Experts of a small language model.
Size: width 512, vocabulary 8192, 84.7M parameters.
Experts: 32 experts in each of 17 layers, 112 squared ReLU neurons an expert, 4 picks a token, a sigmoid router, a shared expert of 384 neurons.
Training: a variant of Adam for the experts, 692M tokens, 5281 steps.
Below are experts of layer 5 (counted from 0) of a mixture-of-experts language model. Rows are named router (the router's row for the expert), up (a neuron's input weights, with its number) and show model dimensions 128-191. Each number is 500 + 50 x the weight over its row's rms, rounded and kept within 0 to 999. Numbers have three digits each.
Before each expert's rows: "comes after" lists some tokens at least twice as common just before its tokens as in all text; "gets" lists some tokens that make up at least twice as much of what it gets as of all text. This comes from a sample of Wikipedia text that the model never trained on. Tokens count by the router's weight.

# expert 14
comes after: "0", "9", "1", "2", "8", "6"
gets: "9", "8", "0", "7", "6", "1"
router:562557437528478530575475474488529529519471470520499454512495473426451507491468502517570514530534538485354517537428512516467521430524515450516540462540442500501513607482482395386520524434408472
up0:444486483566608430527447521505476456446522506554514592632457468527599419444505502451563434461445494508484540539505544554528524491509523487462518534535510511441548554526509526412495452537553547
up1:539472531393593459437552548517520592489527526498503484534435599495570484510499500474624489465468467497451470522551449503455575484430509490561464481493502375548422540479486472551560547414530543
up2:496506493486583455529448467483415503457481398486462515497473393456547578497466561448482524506500506522404586475403535526396470473478453468500478462450539481457469588400543492428535512554519473
up3:374520464472560462434489460472607575523455488530537510498476531498621473543557487508466528566504520483448478498455477557550553564508504520413591500617481510489584497568520493459456499543468511
up4:444560530508517455580467399514458483442480406497549573475510482457490439413504474386465496447417491518571581398526468477457511516495529452469528442462439418567521500614483518491488564538539466
up5:439433527486522492485578474606453434473542507529535472432493424568452476524511578461601503458527561533463517465510508520543514526428544482554480542479480462355514490501508495522459525488436366

# expert 27
comes after: " ", "1", "2", " |", "|", " ("
gets: " ", "1", "0", "2", "9", "8"
router:552652477483517443513527446537540557466476572441541488418566568436516493554508486534483550454492526503386534496479521496492474589517451509476524421574448504433461573523502521444598517504546370
up0:448487536554567479466506498452415392476542558534548503501441413514535539521501576502442613565437374453460553504422477426569448588466462526511554535466526554538432465528471415573493460537400553
up1:414531481494546518468469565548522533532564499467550460459477413592485431581514494527543461458455540474519607421597518536542521496469484554455486546595579439612441500470479557565486577518491610
up2:445531462476436517544464454434466500490512530555482521449485418488518427554505531407506486427461569497505482459400432483480476471496620550475562558494595471665509481513532555508529460515564558
up3:513544486458541507513477547540437478480519467552514483476453521452542539587480560497466440587538506424504536577570518580502465463497506494476462532551459507477533536500554519508552532489595590
up4:502454504541570511450549482542433389565471416538529549438547494459510431538457498564591466453444553502482438515374497434438477502462559454520562439531484505530536502568536530538440479469401437
up5:513474547481374548479528524534507541484457518597461447523575563569462495518537467438506543490460512487384618443580480416478586449562505581467424589505513459490458558521485560607540612521461457

# expert 20
comes after: "\n", "-", "==", "|", " (", ")"
gets: "\n", "|", "-", "==", ":", " ("
router:520572453521464484520448487437523570571553504504480492500393478469552493572494545449555460555472542560469513532517501464547473489585376505501580574563517514455611513484532363465532387519465457
up0:493455661493453510479475490502552584441518463510589480466513484616467395513472479513518454515505465401459471500474457522518495514567469467550497469499503551437556514571491563506519522485583425
up1:533502484447468475465463438595532472534503508490485470412559542478471420454499557514493462517492483497498465508470425577400506440433394503536495470476420500518545495531440462388566491490477501
up2:481467582438506537487393524493560473479494501542457454479562448590543530556502392437532438530516485525542464495480512641559489532498541470467455515444510505460449452423449560459663549623492510
up3:398494476498518432512516489548485614456516429417576372506466431486411445542503481506472576538568488444484517547472583502487495471536472535523401589475530418515508615517495578511437618515446480
up4:494532552466430488512509557465508555531514515482487448527575453507490430496516434591542471532478511424486484487508534467570457502574491497465528526541501540511507542517401400507551441521485446
up5:458531540407540423462472531578511512610403466554402454440483540481599570496468557505510539532479495509493610558369485523548562539496510438456593446456497454452453523464554435401602578515495556

# expert 17
comes after: "\n", " |", ".", ")", "==", " ="
gets: "\n", "==", " \"", "é", " Mi", " V"
router:481565546519514460387515575524485541458411485566516518447497530466581440486481532522624459484534470530369573502554448539494511560437546476569557494606464506383468542512516520474484474460509494
up0:399530552490481523528524450516485472489586473538459532608539518445570572590443470568598508407559474525463502539488542619493506450441470511469442500499452539420503539571447569529583596432509528
up1:510465489473548568565482518485492564557466526445528416512459425418417569392542406507473469534535455565522547470534570484499637485559553526442492551507528552421462434513576506499473465464420488
up2:602515530472514475426529549501478622468532505590436566472497528478422484499507484536468569472606513507438465481547454436494559448536453471513556518465550503452602543485599445487501484465456532
up3:544556476489489403501432549565507438494504532491486517477554521482558539453554435474485520472524480513473456550492469627486481470630525456528523484541586581485409511408515577473523506498501602
up4:457487456499560460526390535466539406554466452575540576485532498504485558488544450409449511519408492559451505518395486431470569525496522400482592424516518465522530458514536388403474474595546442
up5:411465446536495487511463555625524462496546536350499546570525477405541589503592486520529547445439478487444509562348552474526469493491453500427463558595497504512484344440576456476445466453550502

# expert 0
comes after: "2", "1", " D", " P", "3", " T"
gets: "0", "g", "B", "5", "3", "y"
router:502569459490388494494450564595519461465531540542538511393528562496559435466504465486558500447484541499428445504516582520397438475418493474518453538546558457562598409488521452430646509512571501
up0:504534564559609491468534479529493484410416514541593418492509462592508428515501498440494519447517543507497510440488605532492547436545493560564482400423513497511435454589396595523491438531544532
up1:474570502526456435574542639556474455540466442440434517497508491462538465429553422388455452483433507497510522531499454505489479417423514568511540485449511478471503453493595494497521507567445534
up2:492401451522480490434475537451464529497519500563546475474449542493518545504448424444496518421553413495428532473517531552455358622425487522564552548547513497501443524491512576394538553536505444
up3:520533383559544602428519467509443557492532454518521474449529512604553488468482634494592491558442418493493581533461557461422490568524471495478535517442510465490544561645489432509572539572403390
up4:496490525372517465590480477532568513443425444583502550486347515550521505486510532420564496504527531442456522563463544470448399610467442444571424558426534421476530531525514596514580508460473478
up5:494528534570570565503463573581465509468555513448429537478639538528504403472491482508492462468501513516501489492493513456432467508516526513515470506565535497530513601476575442519455473476613543

# expert 13
comes after: "\n", " is", "==", " also", "ation", " research"
gets: "|", "==", ":", " in", "-", " de"
router:457511434555486498511455509522531544547510518500543496399470584455567454506529533579465442578522558425454612526498453449476438603514460533479551547587489405518542558565572381354520490518541470
up0:456500501450516408562535496484466570566417445474537580455518574575471461456499445478550529495507458429420593462432493400472482528505624503420566464520503500527504518410543586525499540546572443
up1:404482506488489560436531454523497518504430520511513504513462497459512512474500508515492506506429449516506509518541521594568472459434497538513562644513534487420431563563515405529519617459467514
up2:442539513401437518535476494536444527449522597536601513467503494476524486581524527500469489408417550423526480412538429527503476532518569480493498518640548532496467521539507586470521536514562386
up3:436461541556467529563611468571445550476482438490530408526431565568487513550496473504567386460564489502501527524422505534446484446300467476483506475438521447514496517570541489549573531520532400
up4:502529544489511513397504453507377523483412512483430490410512472557484447425549576500457512460485471447450494463534509524468542558508520470469562555487496536579514475494540459541564534549485487
up5:540528508420507504457464428518474426420534469554456514518522461476481363419425513535493547505650642433511529501403465457433477501511404511462507501518568544500481476559509542529555429456516525

# expert 22
comes after: "2", "0", " |", "1", "9", "3"
gets: " ", "0", " (", "2", "5", "1"
router:486526556483473513562494455441457522547564542502543457420463464523525543490551556543606491512487568423427523523454476540451507523535476458601499519559480450475592508589476473456550473530425471
up0:491485473511503475508552519460590478436510559491530501457540442538499470500464464438523437451458479516515604404543457440482398514537382489551547569472591462421552376462445467511494497500441465
up1:523502507421528527521391471496413594473459467466556497513530478436449469517519498581551496470460409536504536429567475608488534433516510522453495448506482530567486429583414510411476454465503451
up2:444505478409463504520518512542578469455462561520630556575554471509515394598577504477526474459495568460477500421422516492534458481481571528501522495452467358452500532485498490482515536532494596
up3:450463423521484493488461470510473496457441494529591525506463461510584567540459557508420524583385500536494440509578496444547432522508550447496447507441398521463490458516489458340563613492522610
up4:495450475572453486510560488561552455474525501483553513540544530486420576572527463486508552423447524423475473461539489494491487534498466446535417469459448361484485488527456557521481491553550493
up5:383495471507434480462463579499455439551488566518586486480519520466514384560542459395538449551456549427458560484599427465528488400407532550534554552583474424507456545603458507596504449615487501

# expert 5
comes after: "\n", " a", ";", " on", " J", " A"
gets: "-", " to", " ", ".", " the", " for"
router:507548457464515505479547442541422461411548454555527561460468525502445492530467473454571514448475520497410482515405469520512494565493448515584414605520515549497554454431578437421522528572543487
up0:477629504421446385499414471453510438534533452471537456495489467517465496523457567477517552500410547519380520511490425425431440518470476514518358586514468501502428476462583437497515536424468570
up1:469461557467531583459466519482465542443477496525577515569527545557483503429518455478574544531525525467521476520423486477484545388448426529454485476523512407414567495459515496571556553486505526
up2:531491478435563412481572451521550515499455518567477535389605477462453491440472467526445465522581502463492484505439543554526516442589449478451574463458472505559541481528482495469476467504509426
up3:406533489533619507578470547473528405439338532532494476497484525530466486365542527536553554521523393497426451556387505452453476531458512535496482516609496509577514523497509488512528499567517431
up4:379458557494543539500551445503460570500497559522504413484514415571508498537428522463505444504553470504538567430520508501512537468498452501499538464478464474470454433450533417474440525554472483
up5:441504524523525439432488546519439547459528526504525481395544503514465475448535487468558493469531492505595486440524450459454512412423512484535518496638505455536524538440476477537468483506493476

# expert 11
comes after: "\n", ")", "%", "4", "3", "6"
gets: " |", "-", ";", "|", " the", ");"
router:491541406547435545460460523517493563568517529555599499444564505450514367536566478460480483553481423572465507565495521581505451478509554433455501478563568484472516483527570508460575604582448531
up0:518370498389577465539478461484489577574428550479487445492504554463469529467541535367501521396478526475433521489467542659454537461401561476551561490398485457399410511548416455430518554529416489
up1:451514483529527504547545543427542540573379523498565481535558489424494517514456479558579440395499434527506459505590500475477475577419490448586567571592519498554469593463511403472580503503514483
up2:555553609546483523443620474530453506526524488451489480445540499525538528452496536541483438548531553450574473510450639540554519478556497539504553491446490494472514495569422519537511538531529427
up3:450470538490548417482466525484489560390542597538489517509563479429476446504573465492500581511534508444521476512507471614523511516481561606462466497443521438574486486533517428564550537482513549
up4:547550521453499441385571526560452461500484576572473501534499481431486440406473431486586532474432457518441458491551528503497568504473488502513611560640437581448428463450464495491538464491451522
up5:492437471395600439537483371549489536512585448495554587505509492465469544570593449478598555542457527483413537446464505526550494498526474610481543461473502513449579517512521443511473489544521468

# expert 2
comes after: "\n", ".", " |", ")", "0", "=="
gets: "\n", ")", "2", " season", " team", " played"
router:575577526469498441424466566520544598500470478543544600479406491527494513447439484499601470503526518537375503485483508562459543511536465520484484420566406497475522567412450538338543491470495543
up0:430429462550583524510500536472558552549515504506532465505529479514508549498483461567633408506558539480363567563455545500523495451486556567574564374499514610485469549507473472442459384452530488
up1:428534547504474389470447555551605396562473602495550542490456596496467495528511498476504583408563483491522422526506555511568440514455481482458496424479511482511568499513574545481469413563563463
up2:453498411502443534488640577546438584551453559491456502458548495524441483501650498490488469568502567540471558458498496435563479345465510504455492448494442486501618505512585566554525503527561527
up3:537515435448537552456519498471516552455436524543521454487486465491444443473610578476512477500534505477452542513440407545578594539414495573516448555512610421521476506468442558485518542561494475
up4:502534452490523452470516512498497358514475394515535615496503524515470557495608474527481381460476512500523561424501527513488503510472487458533553466438520477465413520461600436517471542505533480
up5:525493499587495490484509570521402489555505460494429508553579570535482442444486520397459522533476415501444437480569596476583522545491514555499558534566533449528541513478511625497425525440546490

# expert 4
comes after: " ", "0", ".", ",", " in", "9"
gets: "1", " ", "0", "2", "\n", " ("
router:514529422446566508527499466472489499550438479489510476447522503496469511433563514460478407405555380523397494492565493603425452439484528456560549535441498480399465491354541511471486495454484506
up0:451493379476491474539510438495525468468490527542394487481604490426592430573530479510492471516453475403508514483509474496653392493482548481477460450520521517562511510532577525515525557480503547
up1:485557510498564639524477532554440486430537472519597471490474519579514496504547491476520628387491530466525474503482482570452513528538406506484556507536517530539459521496484583455537494511439522
up2:452466450546478512439427573545418450511395424449456475496496490623482451457564440428503497500533567413478581479518410439503460469415452532455500474558545497605489487381432566418500543540534420
up3:516524462469535473464406464487521555568452478512618514485534497535605537489451508470433608543542525464535494502473430438473514492527517502487441519485430562452517428526490528425533392550506548
up4:479574608467521398469472527489487430531532467437509418502440407575455537606393473515543470469573544499420443420565488489494509525510533517505402533573534493514520464500452497405521427501511443
up5:476510480536490447480542439466450475534600399479531500440491422583444487530494445420503508444461527519488439412455531570457472526481462491527571512437465477522476466513488538529494501479529451